From a checkpoint of a small mixture-of-experts model trained on Wikipedia.
Experts: 32 experts in each of 13 layers, 176 SwiGLU neurons an expert, 1 pick a token, a softmax router, a shared expert of 512 neurons.
Below are experts of layer 7 (counted from 0) of a mixture-of-experts language model. Rows are named router (the router's row for the expert) and show model dimensions 160-199. Each number is 500 + 25 x the weight over its row's rms, rounded and kept within 0 to 999. Numbers have three digits each.
After each expert's rows: a language model's description of what the expert responds to; "comes after" lists some tokens at least twice as common just before its tokens as in all text. This comes from a sample of Wikipedia text that the model never trained on. Tokens count by the router's weight.

# expert 11
router:504479535511468473498528458510507536480496540498486510519518467516477513478495519499501492497516485507528455507485495517
What it handles: Coordinating conjunctions. Conjunctions and list separators joining words or clauses, such as and, or, but, while, although, plus commas and semicolons in lists.
comes after: ",", "s", " well", " rather", "\"", "),"

# expert 30
router:518483528503472486462510484551512560482498524474474506462523487507493534521518504517533480521510474486506459500467488506
What it handles: Pronouns and relatives. Subject pronouns and relative words beginning a clause, such as he, it, they, which, who, that, and whom in all of whom.
comes after: ".", ",", " that", " The", " where", " which"

# expert 29
router:497487505508492509514508486516529537479461508479482492450559439523490500484478463503504486513501499498508462541470500526
What it handles: Line breaks in tables/lists. Line breaks ending table rows and list items, plus table separator tokens like |---|---|, in sports results, vote tables and see-also lists.
comes after: " |", ".", ")", "---|---|---|---|", ").", ".\""

# expert 13
router:528480511528499468494508481519541525459467529495481516490536500513467514515492501514493464502505486481533467519504481509
What it handles: Determiners before superlatives. The, possessives like his, its, their, and possessive 's, mostly ahead of ordinals or superlatives like first, largest, own, highest.
comes after: "'", " of", " for", " the", " to", " with"

# expert 17
router:501503508527492493480504453500525531494445535441491516496536488489492534515498509527520478557512527503500507526488496496
What it handles: Section headings. Wiki heading markup and heading words such as ==, ===, Background, History, Early life, Career, plus the line break after title lines.
comes after: " =", "==", "\n", "=", "===", "History"

# expert 7
router:502504538514496480458504479529533507462436524491533544471550474505448503513513496488526469521522513487511496526487477503
What it handles: Sentence-opening prepositions. Prepositions and articles opening a sentence or clause, such as Since, During, After, By, Despite, In, plus some names inside table cells.
comes after: " |", ".", " the", " in", ";", " under"

# expert 26
router:512498539509495483465507484524536520462456510494513534479545487519471507512510492493526466514514521498518464532487473532
What it handles: Table cells and list numbers. Pipe characters opening table rows, numeric cells, dashes starting list items, and numbered-list markers like 4. and 5.
comes after: "\n", "|", " 2", " 3", " 1", " 6"

# expert 24
router:522495513514499474472497467532501523461483510501529534491557472502466499524487475488493482517512496510513505561484479504
What it handles: Counts and quantities. Cardinal numbers and number words giving amounts, such as three, several, over twenty years, 2.8 kg, and numeric cells in result tables.
comes after: " |", ":", " on", "|", " of", " than"

# expert 19
router:490471497506505481461516480533499502472475521477492527480556477526476519526509460522522466546486500509539508503497489526
What it handles: Acronym and name starts. Capital-letter first pieces of acronyms in parentheses and of foreign names, such as (CSIR), (PWHL), (PAVN), Mo, Ka, Ro.
comes after: " (", " \"", "-", ":", "===", "–"

# expert 8
router:541495495527516503438509494488519514477458504480484526474535504520497525479480501542519467507512474517493486490463472524
What it handles: Publication and origin participles. Participles and copulas in opening descriptions of works or places, such as released, based, located, born, founded, published, often after was/is.
comes after: " was", " is", " were", ",", " It", " are"

# expert 4
router:511478493499481467459489482530492526511488523442482504466539464525499501502461462509502464509522473517548487489500459514
What it handles: Infobox field names. Field labels in list-style infoboxes after a dash or bullet, such as Born, Coordinates, Genre, Spouse, National origin, and taxonomy ranks like Phylum, Order.
comes after: "-", "\n", "|", ":", " •", " Preced"

# expert 9
router:512492534517490483478501471512551500469444530491536542469542463525444514514502514491522489514515509499511477533488463532
What it handles: Names and scores in tables. Table cells holding names, car makes, scores and dates, such as Toyota, Chevrolet, 1–2, TBD, in race results and sports rosters.
comes after: " |", ",", ";", " New", " United", " South"

# expert 5
router:492492548519481483462488481528542512450442531485521545475560486508462507505501488496533473528507504502509477527473477523
What it handles: Prepositions after verbs/nouns. Prepositions heading a verb's or noun's complement (support for, research on, against, until), plus line breaks near section headings and early/late.
comes after: "\n", "==", " ==", " in", " to", " on"

# expert 31
router:506494527520499484481515455521521515463438520490512529474560477506471498520495500500539513525513522494532473544469490529
What it handles: Such as, country codes. The word as in "such as", verbs like include, was, were, and three-letter country codes in sports tables like GBR, DEU, SUI.
comes after: " |", " a", " by", "|", " he", " such"

# expert 6
router:512463516551487481494502480527541493480474521503487506458513476491483482486509505526512484544498480513497497504471497485
What it handles: Abstract nouns after determiners. Abstract head nouns after the, a or his, often followed by of, such as basis, role, success, development, journey, evidence.
comes after: " the", " a", " his", " an", " its", " their"

# expert 12
router:509524501495473450496498498523546512474478518480514500497523485507456480523499459489522501527496480525532518519496446505
What it handles: Saints, royalty, titled names. Name words after of, St or Saint, royal and religious titles, such as Church of St Mary, Court of Queen's Bench, Sir, Lady.
comes after: " of", " the", " St", " The", " Saint", " King"

# expert 10
router:519494529526509463503515514528506561454525529483472520504529517515480499498483500522541479494493462492533501528526483510
What it handles: Units and slashes. Measurement units and slashes after numbers, such as km, mi, sq, lb, ^{2}, m^{3}/s, and slashes in IPA tags like /fr/, /el/.
comes after: " ", "/", "-", " (", " km", " \""

# expert 21
router:507476509517485474483518471513557540479479529494505501475544499509492477490517503552517512514527446497498506522471445516
What it handles: Years and time words. Year numbers after in, a month, or a comma in dates, such as Founded: October 22, 2006, and words like century, season, day.
comes after: " in", "In", "|", " In", "–19", " January"